Weights of a small mixture-of-experts language model, trained from scratch on English Wikipedia: vocabulary 13090.
Below are experts of layer 13 (counted from 0) of a mixture-of-experts language model. Rows are named router (the router's row for the expert), gate (a neuron's input weights, with its number), up (a neuron's input weights, with its number) and show model dimensions 0-255. Each number is 128 + 24 x the weight over its row's rms, rounded and kept within 0 to 255.
After each expert's rows: "gets" lists some tokens that make up at least twice as much of what it gets as of all text; "mostly gets" lists some tokens that are sent to it at least half of the time. This comes from a sample of Wikipedia text that the model never trained on. Tokens count by the router's weight.

# expert 15
router [114 167 158 156 145 126 114  62  92 144 122 149 131 127 144 114 119 109 145 172 120 120 111 125 117 115 133  87 144 116 163 150 113 148 103  85 159 145 135  95 158  88 139 127 104 154 116  93 146  94 136 139 139 129  87 149 125 147 202 135 133 131 139  78 156 129 126 141 133  68 152 137 115 107 146 130 120  78 145 129 140  94 152 104 109 194 106 141  96 147 122 123 107 103 158 121 125 149 177 142  83 106 112 127 118  85 114 120 106 152 118 107  98 141 129  99  83 150 105 133 126 123 105  73 119  98 114 106  93 111 119 152 112 134 141 119 126 106 163  90 122 134 137 123 158 119 142 152 131  96 134 126 155 116 143 136 137 137 130 124 145 100 115 139 136 156 136  84 126  95  82 101 141  96 161 115 164  87 174 155 140 123 129 159  70 112 100 135 149 121 121 126 150 164 102 144 154 170 118 133 101 162 103 140  87 105 141 161 126 154 118 114 132  94 138 161 121 122 159 154 109 117 135 115 138 110 110 121 160 124  94 104 127  91 130 157 150 123 105  77  88 114 146 116 179 146 117 126 147 101 122 120 142 137 144 122]
gate0 [ 74 136 123 108 149 108 101 124 109 125 126 109 111 140 127 134 126  91 117 124 150 158 158 130 148 113 144  98 154 154  99 180 133 145 112 104 141 121 155 177  88 109 184 146 157 125 113 129 142 116 119 138 108 109  71 132 110  89 129 126 158 132 112 110 101 152  73 111 133  94 124 143 107 106 142 133 149 148  76 125 122 109 110 128 111 117 113 129 140 110 120 150 134  99 160 169 136 112 144  78  96 119 117  88 107 100 152 131 108 125 112 147 111 116 130 109  70 129  99 100 163 108  99 111 134  99 166 115 102  79 118  93 164  84 133  71 145 152 142 109 116 128  69  73 150 108 155 128 146 120 104 143 115 111  91 100 101 175 138 135 150 162 139 112 129 120 124 126 104 136 112 143 105 103 140 143 140 123 135 162 159 132 111 122 130 111 139 112 131 144 118 121 107 126 160 147 122 135 148 104 128 120 142 103  91 119 142  98 142 176 108 156 165 126  80 157 106 117  89 152 129 113 149 108 106 159  95 178 120 184 136 156 122 130 141 143 125 116  89 154  62 161 142 112 104 133 136 147  95 113 137 129 130 102 112 122]
up0 [141 128 127 136 152 160 125  69 137  87 123 138 139 113  69 106 102 106  84 110 109 125 121 114 152 149  96 127  98 139 159 119 134  84 129 117 110 103 117  52 127 124  87 148 130 158  88 145 144 100 154 123 125 150 124  99 142 161 132 113 111 136 158  85 113 116 132 118 100 112  94 144  99  96 132  94 141 178 148 120 100 116 125 132 130 171 111 148  94 133 147 116 139 128 153  99 114 160 158 123 166 154 124 105 146  70 119 112 121 109 101  95 107 112 132 134 151 128 150  91 160 148 148 164 144 101 108 113 180  99  89 118 155 139 129 123 142 121 109 174 147 134 151 155 144 115 144 131 137 137 116 156 172 146 141 126 107  82 176 116 134 121 151 157 135 122 138 101  87 108 115 152 133  99 150 135 150 122 129 147 105 117 107 139 119 104 145 112 123  94 154 129 155 127 132 104 114 147 116 119  91 180 139  85 138 114 124 134  86 130 109  98 134 117  85 141 122 159 102  64 136 146 123 135 135 137  91  98 125 125 128 126 130 141 105 126 183 148 116  70 116 133 103 111 118 148 150  79  83 158 120 104 111 117 158  98]
gets: "|", "–", " In", " in", " \"", "In"
mostly gets: " January", " November", " September", " June", " October", " December"

# expert 6
router [118 151 125 141 142  99 126 148  96 146 132 134 126 185 139 110  89 104 166 129 129 144 140 128  96 130 113 116 120 126 125 102 144 173 146 125 171 129 126  82 168 126 116 107 116 136 160 116  72 108 137 138 123 150 131 189 117 164 104 163 136 118 133 106 166 138 138 104 161 120 126 149 115 136 121 124  85 107 126 151  93 140 183 129 136 175 166  83 117 118 130 127 104 142 116 120 138 134 160 116 103  73 142 101 105  92 151 130 125 150  97 131 105 149 127 111  76 131 146 137 110  61 102 114 139 129 138 106 124 129 102 126 129 188  87 124 120 118 130 122 102 152 166 102 142 137 110 164 141  95 132 131 153 148 165 143 153 140 175 142 137 107 126 122 113 111  93  70 105 110 110  99 109 141 121 102 132  95 144 166 150  74 115 166 128 127 130  93 108 112 113 116 156 123 108 152 121 146 104 138 120 126  88 144 130 111 157 154 143 166 131 145 122 131 109 163 154 141 131 158 117  98 140 119 110 118 130 130 152 100 123 105 123  98 118 161 126 124  78 112 144 123 163 143 192 154 188 146 125 109  81 143 132 149 135  89]
gate0 [114 137 150 140 127 155 131 153 141 125 144  90 144 140 135 129 155 101 104 113 102 149 120 158 160 176 118 126 116 145 124  92 126 118 125 133 126 122 122 138 147 113  94 156 121 119 146 103 105 159 137 135 129 138  73 121 115  89 122 162 123 143 157 144 174  72 134 151 137 118  82 127 119 153 154 119  94 138 153 120 128 119 153 110 136 125 144 133 146 173 126 144 111 123 115 106 157 186 174  80  90 109 140 105 164 139  97 118 150 112 102 147 131 115 125 140 124 144 138  76 127  83 138 154 112 150 148 117 103 102  82 130 150 127  83 144 138 170 150 142 170 138 148 171 107 128 164 164 109 109 138 128 146 161 152 117 188 137 170 119 164 136 125 143 154 153 117 130 151  70 133 105 109 153 150 120 128 116 155 142 167 143 137 133 153 163 167 144 141 138 109 102 173 112 111 128  87 117 100  98  88 110 135 136  96 166 118 135 143 109 132 105  97 121 154 173 178 172 120 147 149 154 148 143  93 161 180 127 125  97 114  91 126 132 129 161 179 118 138 115 129 137 147 152 145 113 108 113 104 134 113 151 121 151 161  98]
up0 [146 129 113 137 132 113 149 151 135 110 148 149 116 165 138 135 156 133 124  99  94 143 170 107 137 144  95  86 135 133 116 111 127 149 125 164 118 113 116  83 141 129 141 135 128 133 155 124 157 116 146 104 115 155  84 134 128  92 106 115 121 141 121  99 206 146  98 134 123  99 124 117 143 162 164 127  92  95 150 143 104 102 155 124 111 173 127 100 156 148 100 110 142 118 120 176 152 156 129 118 152 136 107 104 163 154 116  79 134 124 104 115 109 101 167 118 144 128 128 118 141 132 127 117  79 140 178 117 121 103 103 113 174 135  53 121 120 120  95 153 186 137 111 144 120 130 134 124 136 165 125  91 172 164 116 113 172 135 193 106 105 151 147 167 135 143 148  64 150 119 134 130 161 148 129  95 192 134 160 122 142 112 130 124 136 125 121 138  89 163 125 114 160 131 123 156 113  76  96 102 122 117 163 136 136 161 118 103 160 116 148 119 137 157 139 153 162 134 120 126 156 130 119 119 115 162 147  97 136 112 119  87 119 114  79 133 126 138 129 145 107 150 169 127 142 113 122 147  91 126  88 152 127 151 158 126]
gets: " to", " that", " for", " of", " would", " had"
mostly gets: " would", " could", " gave", " does", " will", " did"

# expert 23
router [ 86 127 112 146 128 135 125 113  83 138 106 126 109 115  94 125 115 108 156 166 110 159  89 141 109  90 126 104 170 148 119  60 131 155 112 161 188 139 125 101 140  98  88 149 110 135 161 110 144 156 155 139  96 144 112 154  98 146 138 121 135 132 103 124 128 113 172 143 112  96 133 131 160 139 159 125 150 109 116 134 144 129 144 126 113 133 147 112 103 106  96 151 147 112 119 164 120 163 152 108 153 151 112 141  96  97 147 114 135 147 118 149  94 149 139 118 135 138 149 131 118 115 107 136 168  69 138 100 142 126 108 132 139 134  75 133 145 119  88 119 108 159 161 172 140 155 138 148  95 148 126 118 120  98 167 123 147 117 122 132 130 109 164 115  91 159 117 135 114 106 117 118 141 119 103 103 153 127 147 160 116 132 129 135 153 105  76  91 145 164 107 110 126 193 142 126  99 150 133 164 120 163  73 181 130 103 173 119 146 117 110 132 165 152 121 150 146 123 144 136  95  83 139 169 112 118 142 102 110  93 114 129 138  99 118 197 137  80 114 122 129 125 141 129 144 143 139 116 139  89  88 169 152 143 147  87]
gate0 [105 116 136 108 163 107 135 133 106 127 159  96  92 168 122 106 136  84 123 120 152 110 118 154 168 152 117 140 121 150 105  88 158 127 121 156 158 137 163 152 116 117 134  77 123 132 126 141 104 116 130 188 113 115 130 102 133 102 121 105 142 133 130 139 162  90 119 148 112 147 106 162 108 124 163 122 133 172 186 116 162 119 127  64 138 117 129  70 155 151 132 120 115 142 155 142 119 149 133 102 122  94 102 104 178 137 113 139 122 121 126 128 125 129 110 152 154 186 116 105  86 153 136 132 107 101 153 124 159 100 101 106 134 112 136 147 131 120 100 125  98 123 125 174 135 105 142 114 147 173  91 100 111 150 139 133 167 176 120 154 123 113 129 100 129 145 144 128 117  86  89 127 131 156 117 110 123 109 120 174 161 101 137 108 137 106 131 136 186 110 126  84 171  94 123 136  93 107  89 108 161  97 123 149 113 119 199 141  98 152 182  90 138 142 136 121 147 103 103 156  95 149  97 157 130 118 112 120 117 131 168  94 112 154 119 113  79 111  93 142 115 123 128 133 118 128 143 133 111 103 130 126 113 163 126 148]
up0 [128 154 105 129 113 112 140 155 133 138  91 109 152 133 135 101 163 147 104 126 171 108 123 158  97 127 169 122 159 100 115  87 108 118 145 112 135 141 109 132 130 123 128 116  79 167 133  70 133 167  86  88 160  90 142 128 166 119 102 161 114  92 142  95 142 175 140 133 149  72 111 129 140  91 123 139 138 110 121 118 160 134 133 173  98  97 160 139 113 125 147 123 161 140 123 132 116 103 126 143 132 178 151 123 174 109 143 128 114 138 113 143 139 112 156  94  82 103 147 163 180 108 128 136 126  92 146  92 141 127 153 138 125 111 150 143  97 134 152 104  99 124 128  76  92 149  77 109 105 153 135  96 151  84 171 111 154 118 130 152 143 126  80 103 127 142 133  87 127 164 113 154 127  89 187 175 123 129 122 120 130  94 101 116 112 136 145 116 126  93 145 133 128 129 104 174 162 121 154 178  96 124 162 155 151 106 144 116 115 129 119 157 175 135 139 156  87 139 133 156 121 150 131 123 110 152 147 103 128 187 139 146 103 150 115 135 135 122 158 154 153 134 120 126 122 136 140 135 145 143 117 125 143  90 117 125]
gets: " was", " is", "i", " were", "y", " be"
mostly gets: " became", " been", " become", " being", " was", " becoming"

# expert 0
router [127 135 131 145 131 106 119 119  87 141 131 149 135 187 162 106  87 119 152 161 148 114 119 123 102 113 111 126 124 140 121 128 122 134 103 112 185 147 132 114 147 137 124 129  85 172 125 105 101 102 153 129  88 103 122 126  92 143 181 121  95 110 126 111 143 110 155 109 151 129 102 126 148 119 156 141 104 102 144 145  91 157 129 140 122 179 101 111  86 114 140 102 123  87 123 128 121 114 134 117 101  88 134  93 123 119 185 153 145 131 123 132 114 158 136 173 124 175 150 120 120 132 124 110 114  90 166 127 114 105 103 124 129  97  64  72  97  78 144 100  81 128 125  96 189 108 133 131 166 134 126 138 144 110 137 135 133 144 157 151 123  87 115 124 107 135 124 140 133 150 127 124  92 125 127 121 156 115 106 132 144 104 111 132 113  82  60  95 146  91 116 176 117 110  88 143 123  98  88 151 118 134 116 137 106 106 169 137 127 136 116 127 125 113 151 161 159 137 175 180 105  95 162 151  97 107 144 135 144 133 128  95 140  99 105 146 132 118  96 141 141 152 149 111 161 112 125 142 149  89  96 130 141 112  84 111]
gate0 [114 124 164 139 135 137 109 146 110 121 106 157 180 136 168 135 128  85 144 118 147 105 134 144 131 113 121 138 127 133  79 138 147 144 132 123 125 123 146  63 122 137 137 109 105 137 123  81  94 135 135 135 115 122 113 149 139 131  95 162 100 154 103 124 131  98 172  78 136 157 148 118 141 101 166 141 100  96 120 118 165 131 126 106 157 101 114 130 136  97 168 128  92 159  76 134 136 109 116 130 100 128 100 108 122 105 172 110 116  96 137 151  92  89 163 112 147 101 103 114 115 139 123 135  71 107 130 148 137 149  94 138 138 107 175 126 164 163 153 135 158 139 142 132 155 122 133 126 133 160 109 120 182 106 100 147 152 107 204 117 130 138  96  96 134 151 129 125 157 126 135 157 117 119 124 109 193 148 150 113 126  80 122 134 105 114 103 143 159  76 130  77 135 167 126 116 126 127 122 135 122 109  74 110 144 159 106 155 143 107 123 140 151 125 118 133 137 134 136 151 129  85 112 144 150 112 134 158 104  89 137 170 138 158 108 144 145 103 178 157 134 104 115 122 170 105 115 148 175 115  92 118 157 130 141  95]
up0 [129  90 132 120 138 125 157 123 131  99 166 124 125  97 138  98 177 113 127 151 134 107 145 144 119 109 124 175 169  91 137  95 125 118 153 139 122 115 126 148 116 141 131  89 168 129 160 155 163 151  97 101 123 141 109 139 117 126 129 141 113 144 134 122 104 149 147 140 138 121 152 154 120 102 112 121 115 127 160 118 116 164 142 129  88 132 139 121 113 106 129 214  88  85 154 151 146 183 109 101 117  82 131 132 136 127 116 117  78 150 148  96 157 125 109 128 155 133 117 119 129 118  88 141 149 145 114  95 115 146 126 153 114 173 118 160 136 133 112 109  84 164 118 110  99 133 116 126 134 100  86 115  97 180 160 144 164 107  89  78 128 131 147 119 109  88 133  97  93 131 178  92 135 173 187 158 132 107 136 147 150 144 127 106 103 134 111 151 119 136 103 143 129 109 142 121  94 136 125  76 162 149 120 139 173 141 128 135 181 134 147 109 140 117 126 139 107 119 136 117 152 152 118 128 138 147 101 154 164 138 147 133 103 114  80 120 100 140  99 178 102 119 134 122 161 153 190 142 177 127 118 127  91 125 124 135]
gets: " (", " of", " United", "ian", "z", " \""
mostly gets: " Soviet", "и", " Croat", " Palest", " Supreme", " Oblast"

# expert 27
router [ 96 150 146 109 160  92 100 132 100 130 167 153 114 131 116 137 133 103 186 179 135 120 115 160 102 127 150  87 147 117 148 102 138 180 123  94 142 142 156  75 164 104 114 110  80 141 118 124 119  86 165 140  90 114 134 159 107 153 119 156 100 133 147 115 119 102 176 124 142  87 114 132 148 152 134 125 109 100 137 121 128 137 175 139  99 159 152 132 110 126  81 116 103 132 127 151 112 115 163 133  78  86 123  92 126 111 150 114 127 146 104 130 111 168 122 150  83 124 152 143 109 113 110  87 138  99 130 125 148 117 130 129 124 115  97 115 138 122 128  94 124 140 149 118 124 129 166 127 134 130 162 140 165 141 126  97 143 115 159 138 146  90 126 127  92 154 110 103  87 143 138 110 108 122 140 148 136 160 133 121 167 117  82 146 122 112 106 132 146 141 118 118 119 154 108 112 162 110 102 170 107 176  75 150 102 123 162 175 135 113 120 125 168 137 118 154 146 128 151 128 111 122 131 188  97 123  84 144  88  89 117 128 140  79 120 163 155 113 114 107 128 117 154 138 161 131 149 139 147  95  74 143 173 134 141 103]
gate0 [162 144 120  77 112 144 155 161 141 137  70 116 146 165 131 143 139 148 149  63 149 134 165 165 151 122 119 169 108 138  46 133 129  83 104 119 117 158 129 143 127 109 127 142 154 115 147 108 116 134 122 139 160  97 130 144 125  68 169 105 111 110 118 157 171 122  86 122 114 147  80 110 120 123 102 161 115 177 136 152 139 161 118 102 137 128  86 129 149 133  73 146 112 143 100  89 147 105 128 135 129 100 164 137 112 138 121 147 112 131 131 170 165 147 130 100 148 131  90 173 140  90 152 116 116 121 128 140 101 125 141 154 100 136 105 153 110  93 115  98 128 129 132 187 138 139 133 125 131  81 100 117  94 131 181 151 131 133 141 183 107 163 126 133 121 111 117 101 176 155 121 121 114 107  93 140 124 125 126 143 134 119 132 106  86 128 142 148 106 113 149 173 126 121 120 169  99 143 152 124 122 116 129 142 121 167 126 146 144 130 117 123 132 122 111 122 153 167 178 157 130 161 123 147 148 168 177 133 120 118 127 152 145 126 129 112 159 132 115 119 144 157 124 161 152 132 112 120 160 125 161 127 165 129  97  96]
up0 [127 106 131 163 149 120 124 141 154 171 163 134 110  99 143 142  81 131 104 137  72 123 150  98 142 129 138  87 110 125 139 106  98 114 129 168 160 137 150 133 122 157 157  97 111 145 133 165 126 142 117 121 102 128 107 105 122 178 118 110 115 106 141  84 140 162 119 178 134 108 118 127 107 122 123  75 167 126 122 134 123  95 123 135 128 139 166  91 106 116 223 139  78 153 144 143 151 126 108 113 169 127 110 112 144 133 107 113 136 120 120 115  88 121 132 142 121 126 151  91 135 144 123 138 109 120 103 128 121 117 148 104 160 136 133 130 136 135 113 138 109  91 167 126 129 123 132 122 122  85 127 135 170 120 159 135 105 114 113 113  97 108 133 117 121 126 143 164 168 157 159 164 130 142 111 101 165  82 164 111 144 130 126 142 157 146 132 116  82 103  84 106 119 103 137 132 133 124 103 116 128 141 114 127 168 107 133  86 159 149 146  89 106  97 100 149 124 107  78 170 133 110 121 122 130 143 126 102  79 177 145  97 165 121 142  81 146  81 119 140 121 102 152 114 107 153 189 167  89  96 145 136 123  93 124 143]
gets: ",", ".", " that", " and", " as", " but"
mostly gets: " when", " because", " However", " while", " where", " While"

# expert 4
router [110 137 140 127 133 114 115 137 117 116 104 159 119 192 136 115 132 101 136 145 139 127 133 115 132  92  80  88 119  80 150  73 139 146 105 137 135 132 146 120 160 118 121 113 103 134 148 114 101 123 184 136 114 120 135 170  98 189 138 128 129 124 125 116 194 120 174 112 156 118 119 136 118 122 151 132 117  72 119 144 123 136 157 136 117 143 138 124  62 130 111 148 134 122 110 184 169 123 148 112 129  86 131 129 105 118 165 132 127 178 105 132  84 148  61 135  87 131 129 114 126  99  95 108 129 103 144 109 120 128 119 136 122 116  96 105 127  68 133 114  68 123 163 112 150  90 163 145 135  95 126 135 167 112 163 105 159  85 155 113 118 106 125 118 104 173 117 130 120 137  75 132 153 147 105 135 133 123 114 136 132 121 110 132 111 121 115 115 132 142  37 157 104 160 116 138 141 122 115 201 128 123 128 150 139 104 109 143 145 137 117 149 137 133 133 148 167 110 132 146 123 115 122 144 140 129 126 151 122 115 143 115 132  82 121 157 176 131 122  87 116 128 153 124 132 129 115  97 116 139 108 104 140 157 123  95]
gate0 [106 150 148 111 161 146 129 112 110 120 139 142 159 117 122  74 112 133 141 126 129  70 129 137 128 129 122 125 121  90 133 117 105 108 146 119 175 154 153  95 143 162 101 163 203 143 148  78 132 126 150 112 161  85 129 169 203 106 107 131 148 113 133 104 157 112 148 116 130 108  65 123 106 143 141 187 146 133 144  88 119  94 151 132 132 126 113 125 129 125 151 145 126 124 117 138 131 139 145 112  98  63 131 139 122 125 153 144 132 140 153 135 117 141 123 109 157  52 147 125 101 148 150 105 118  79 152 148 146 127 148  91 137 138 133 129 163 139 136 141 166 125 126 106 133  99 143 153 113  93 134 139 144 203 147  78 170 111  86 144 136 134 128 154  97 110 133 122 125 133 149 132 131 108 122  90 145 154 112 128 109 120 161 129 143 128 160 158 150 112 160 104 146 145 125 138 100 112 102 124 123 104 132 163  85 146 151 151 123 150 123 145 136 138 147 197 127 116 142 152 168 133  95 174 120  93 134 103 124 125 150 137 155 124 130 143 168 144 142 124 123 131 158 129 145 149  98 120  98 124 147 160 132 107  84 119]
up0 [143  84 140 129 101 111 152 157 154 135 142 122 140  91 134 117 149 108 114 122 125 132 111 127 120 119 121 120 142 152 144 126 172 151 123 126 154 152 110 146 109  97 124 143 165 104 131 165 119 128 111 166 137 148 133  79 102 135 109 115 192 124 120 163 126 145 135 114 138 117 181 147 175 186 131 115 155 136 158 144  97 128 124 156 131 120 163 158 112 116 157 122 106 144 149 156 150 133  99 126 157 184 170  98 132 107 133 118 138 163  97  96 136 107 145 128 129 144  95 130 189 143  77 128 129 131 100 104 105 184 117 150 132 112 141 141 162  85  59 120 111 116 151 112 112 125  82  93 122 150 134 132 132  86 175 138  72 128 172 121  79 153 128 124 134 139 146 143 140  93 118 149 125 104 145 126 136 122 121 136 124 136 143  82 132 101  87 158 153 204 110 126  83 129 114 141 138 126 138  87 139 123 128  81 140 150 123 137 141 147  83 134 165 101 134 119 121 134 163 166 129 132 120  87 144 136 151 142 119  74 104 120 108 114 131 128  95 119 122 150 129 108 128 124 109 108 166 168 122 125 105 131 101 120 139 126]
gets: "\n", "==", " ==", "===", " ===", "===="
mostly gets: "\n", " ===", " ==", " ====", "|---|---|---|---", "Biography"

# expert 22
router [107 165 126 126 139 114 139  99 106 151 122 123 151 147 112 108 117 101 144 119 161 132 118 145 106 144  83 121 103 111 152 140 160 150 141 156 188 148 121 126 120 123  76 115 103 145 149 124 124  99 143 147 131 124 117 134  67 145 153 155 147 161 128 119 133 158 171 103 127  80 115 140 110 111 146 120 125 118 158 145 123 113 166 139 100 176 151 123  81 141 138 122  96 110 124 166 117 142 105  89  82 108 154  97 100 100 146 150 173 162 103 130 120 119 120 163 109 133 120 163 129 109 105 115 112 139 192  87 124 165 115 101 131 134 138  84 131  77 137  80  93 145 145  99 141  92 142 131 115 112 159 170 133 140 171 136 141 118 136 126  96 107 105 140  75 128 130 102 132 102 102 109 123  77 156 139 152 129 118 137 133  70 103 156 127 116 132 114 159 162 144 100 161 134 102 141 140 162 106 154 146 159  83 156 116 154 140 150 150 129 136 114 120 119 117 110 173 117 155 158 103 114 128 162 121 128 113 161 107  71 133 123 126  92 117 148 142 109 115 111 105 174 121 144 181 139 128 135 125  98 145 137 132 156  97 129]
gate0 [ 92  91 138 110  91 129 117 154 130 133 127 133 109 148 126 133 123 144 162 100 129 123 100 115  50 132 169 158 146  85 162 110 162 113 115 134 152 117  62 125 151 111 103 129 133 115 155 122 101 153 145 134 128 115 114  97 126 112 102 135 126 110 187 140 109 122 135 128 145 176 103  93 116 148 108 133 159  82 136 133 109  90 146 122 123 157 166 149 140 144 155 131  96 119  99 164 147  95 132 106 137 105 116 132 171 118 129 149 151 168  84 126 128 131 136 174 118 146  82 128 130 120  98 102 119 120 141 127 112 133 131 105 131 161 146 137 111 129 141 103 122 113 118 133 133  92  99 140 146 133 149 111 118 132 157 140 126 162 160 180 130 127 130 161 109 103 118 104 141  90 167 148  93 125 121 118 146 121 106 183  98 154 128 124  99 123  90 140 149 136 117 106 147 128  94 122 117 138 120  92 170 132  88 123 147 153 117 122 170 170 105 200 107 170 144 143  90 117 116 110 138  80 164 179  99 118 110 156 137 138  89  91  88  99 126 135 150 138 112 119 125 126 142 136 151 178 108 130 144 127 173 119 111 142  85 130]
up0 [113 118 117 126  99 119 148 107 134 106 111  87 132 129 124  96 116  79 150 145 144 140  71 127 143 122 119 121 156 122 135  89 179 111 134 157 173 126  87 114 121 181 108  88 125 125 168 100 146 135 129 137  98 125 129 138  64 141 149 121 174 126  94 158 156 139 110 130 106 148 158 125  91 172 104 131 149 117 150 129 143 134 144  93 133 143 124 127 110 115 142 165 107 128 123 109 128 111 118 131  84 117 137 103 164 131 117  89 121  96 147 146 141 137 137 144 137 116 129 120 134 121 109 117 105 154 149 109 106 161 122  80 171 138 147 140 124 139 122 104 153 132 131 158 124 124 132 132 166  99 130 107 101 128 146 112 125 137  99 125  88 124 124 171 150 101 126 108 140 168 110 143 132 113 152  84  77 101 126 204 105 132 120 137 116 142 158 100 104 120 135 123 133 108 118 143 123  96  93 103 123 139 107 155 123 126 138 123 170 191 104 177 118 106 111 110 122 161 161 122  77 141 142 138 122 131 148 120 150 105 111  81 109 140 103 111 174 192 141  87 154 178 161 127 120 160  90 131 153 154 144 102  76 131 116 132]
gets: "-", "==", " \"", "|", "===", " ("
mostly gets: "See", " Binomial", " Density", " •", " Written", "-"

# expert 18
router [109 160 144 141 112 100  92 103 106 150 108 133 123 155 113 130 101 120 151 148 126 138 130 153 127 117 110 137  89 152 137 112 163 145  98 143 142 122 130 131 177 115 134 119 129 147 135 125 110 103 149 128 116 128 130 156  87 191 159 136 106 120 128 103 151 115 156 117 160 107 109 105  98 146 108 127 111 135 117 146 112 142 168  96 117 156 117  89 104 113  65 169 107  95 131 126 174 147 164 122 107 101 131 104 120  65 119 100 120 150  94 144 126 127 111 121  93 171 142 141  86 100 101 126 130  98 117  92 131 115 132 115 123 160 113 104 103 100 111  99 105 152 145 131 156 123 175 116 169 137 175 136 124 128 135 135 157 125 151 106 162 129 114 107  94 158 133 128 131 115  96 109 125 123 113 109 175 156 125 150 150 138 107 162 144  80 127 103 155 131  63 135 174 132 119 144 140 141 118 163  74 170  87 136 134 110 127 157 139 122 129 130 114  82 113 162 192 130 137 177 104 114 141 151 115 153 123 142 122 133 129 124 145 102 136 124 147  92  97  97 149 130 159 154 178 144 175 143 100  92 124 141 167 160 136 118]
gate0 [147  99 112 126 151 135 114 124 116 161 137 138 130 177 119 114 114 135 114 136  96 128 164 113 133 145 149  90 158 147 105  96 131 103 150 155 125 102 153 155 125 115  86 130 121 140 105 117  79 125 118 146 141 120 151 130 146 100 168 133  97 132 195 107 148 155 153 188 121 122 149 113 119 143 156 109 118 143  96 150 129 136 110 142 139 154 129 120 151  98  94 143 139 126 138  90 170 142 125 108 147 120 122 118  84 108 134  72 103 139 117 142 138 143 136 123 156 121  94 114 113 101 110  88 122  72 119 142 138 134 121 150 114 151  92 135 132 122 144 149 123 136 130 128 123 149 167 140 144 154  96 103 162 133 142 107 157 110 145 115 145 160 114 130 113 152 132  82 143 101  99 139 112 110 141 129  96 114 111 156 137 123  87 142 152 129  91 144 156  98 103 132  84 125 139 149 124 153 154 159 163 132 112 126 149 138 144 118 149 168 137 108 178 164  77  69 100 153 139  88 114 105 119 114 166 112 110  87 189 139 133 187 139 102 115 137 107 144 118 122  64 120 157 173 129 136 182 126 145 114 149 171 102 146 157 166]
up0 [140 106 100 119 130 133 107 136  84 151 118 136 131 167 149 115 121 163 110 144 113 115 112 201 117 136 160 156 134 129 115 112 156 115 128 151 104  90 125 178  98  77 130 137 134 168 125 145 125 125  71 140 135 180 140 110 141 124 130 133 110 137 137 129 147 124 119 152 163  99 137  97 116 165 133  67  94  96 114  85 143  99 130 102 160 122 125  86 110 104  90 135 122 141 137 118 176 105 147 141 160 136  76 123  73 109 112  96 138 106 113 125  92 139 105 148 104 120  96 163 110 142 119 116 108 147 130 143 142 124 117 129 135 126 118 111 113  99 129 157 111 127 111 140 137 146 162 123  86 146 140 110 148 121 108 119  88 117 147 131 135 129 138 133 112 119 102  92 133 183 103 110 151 140 174 146 150 168 110 139 126 124 133 111 140 131 125  68 168 142 111 124 121 161 150 141 153 115 151  96 167 111 160 109 150 112  92 161 128 119 132 138 111 160  41 151 144 144  99 119 138 104  99  94 138 113  74 119 159 112 114 142 117 113 125 106 122 108 117 110 106 100 135 171 139 119 166 109 110 162 124 159  76 130 101 124]
gets: " of", " in", " at", " by", " with", " for"
mostly gets: " joined", " graduated", " won", " at", " attended", " alongside"

# expert 19
router [107 173 128 157 126  98 104  93 129 143 139 127 115 132 135 107 136  83 140 170 117 124 148 113 105  84 145  95 158 146  87 130 128 136 127 122 160 143 142 129 162 109 145 140 104 174 105 132 126 115 149 158 119 107  94 158  71 123 148 118 112 117  92 123 148 154 157 128 128 108 119 117 138 142  80 127 119  81 124 144 122 109 152 165 122 130 122  93 119  99  70 109 108 123 142 163 148 138 173 145  69 103 126  75  84  76 144 113 115 152 134 118 129 134 104 140 111 126 134 114 123 118 127 103 130 108 124 102 116  93 139 123 134 112 110 114 122 105 128  92 117 151 149 112 130  91 141  96 114  98 130 143 122 114 139 133 172  84 154 139 126 108 112 115  90 166  98 109 120 131 122 129 129 102 128 100 148 148 136 137 161 107 108 171 101  82 137 138 127 111 117 132 129 158 111 153 124 125  86 133  79 149  74 151 115 129 138 169 130 117 124 131 122  75 144 129 136 117 154 134 103  88 174  98 111 152 158 139 107 131 151 140 141 104 120 153 163 120  87 151  83 148 169 122 159 162 136 179 104  81  71 153 136 167 139 120]
gate0 [127  98 118 109 101 133 122 139 130 153 177 140 119 102 113 101 126 157 124  79 138 140 123 159 101 101 138  77 150 133 125 143 161 133 152 166 152 124 137 136 128 130 141 128 163  87 117 149 105 112 141 126 127 163 143 128 115 105 147 124 109 157  96 108 151 111 112 128  84 163 176 154 109 144  98 152 144 190 147 100 148  96 143 127 111 140 161 134 146 136 142 106 146 155 117 113  96 119  88  96 110 111 122 126 170 101 157 144 106 187 125 110 127 103  98 162 113 137 142  68 185  82 150  95 154 123 143 149  97 164 142 161 114 110 101 106 146  99 142 134 126 148 127 111  92 168  98 112 130 124 125  74 135 134 105 123 181 124 145 130 146 134 129 115 155  99 127  97 146 130 105  94 145 130 160 103 111 133 137 126 163 133 129 123 130 118 134 153 143 128 125 107 130 147 106 126 139  91 142 155  82 158 122 127  78 134  93 124 120 137  81 124 112 107 108 141 100 124 155 182 123 105 169 158  98  92 164 143 126  99 123 148 137 116 141 128 139 181 128 187 156 154 161 130 134 150 123 159 179 117 171 130 127 129 113 121]
up0 [138 127  97 102 108 166 125 139 120 144 107 157 138  67 122 110 139 139 110 146 128 198  90 129 147 142 148 124 142 146 123 135 131 112 157 177 148  96 174 138 164 153 126 148 108 151 134 171 138 121 176 109 107 117 154 135  88 111 158  92 144 123 142 136  97 179 129  98 134 103 131 138 153 140 160 154 134 172 128 144 112 110 151 150 108 174 113 146 116 127 125  33 140 123 119 127 104 124 139 134 126 101 137 134 129 110 112 109 127 113 102 127 133 114  85 106 121 161 137 103 137 119 131 174 171 155 179 128 107 113 155  95 144 153 196 122  98 128 127 123 138 126 148 127 121 130  86 147 126  91 195 131 128 118 128 116 108 118 164 127 150 111 109 143 118  82  91 173  87 145  78 113 136 123 136 162 113  95 141 105 119 158 150 158 136  90 140 104 119 124 147 103 121 135 151 124 139 133 147 108  69 161 123  87 127 119 132 127 119 138 109 132 104 121 125 103 157 110 124 140 108 144 116 133 113 109  98 127 143 120 121 132 121 151 138 152  98 192 110 158 172 122 120 126 155 144 158 173 142 130 161 128 116 134 146 133]
gets: ",", " and", " in", " of", "),", " &"
mostly gets: " &", ".,", " ,", "),", "featuring", " and"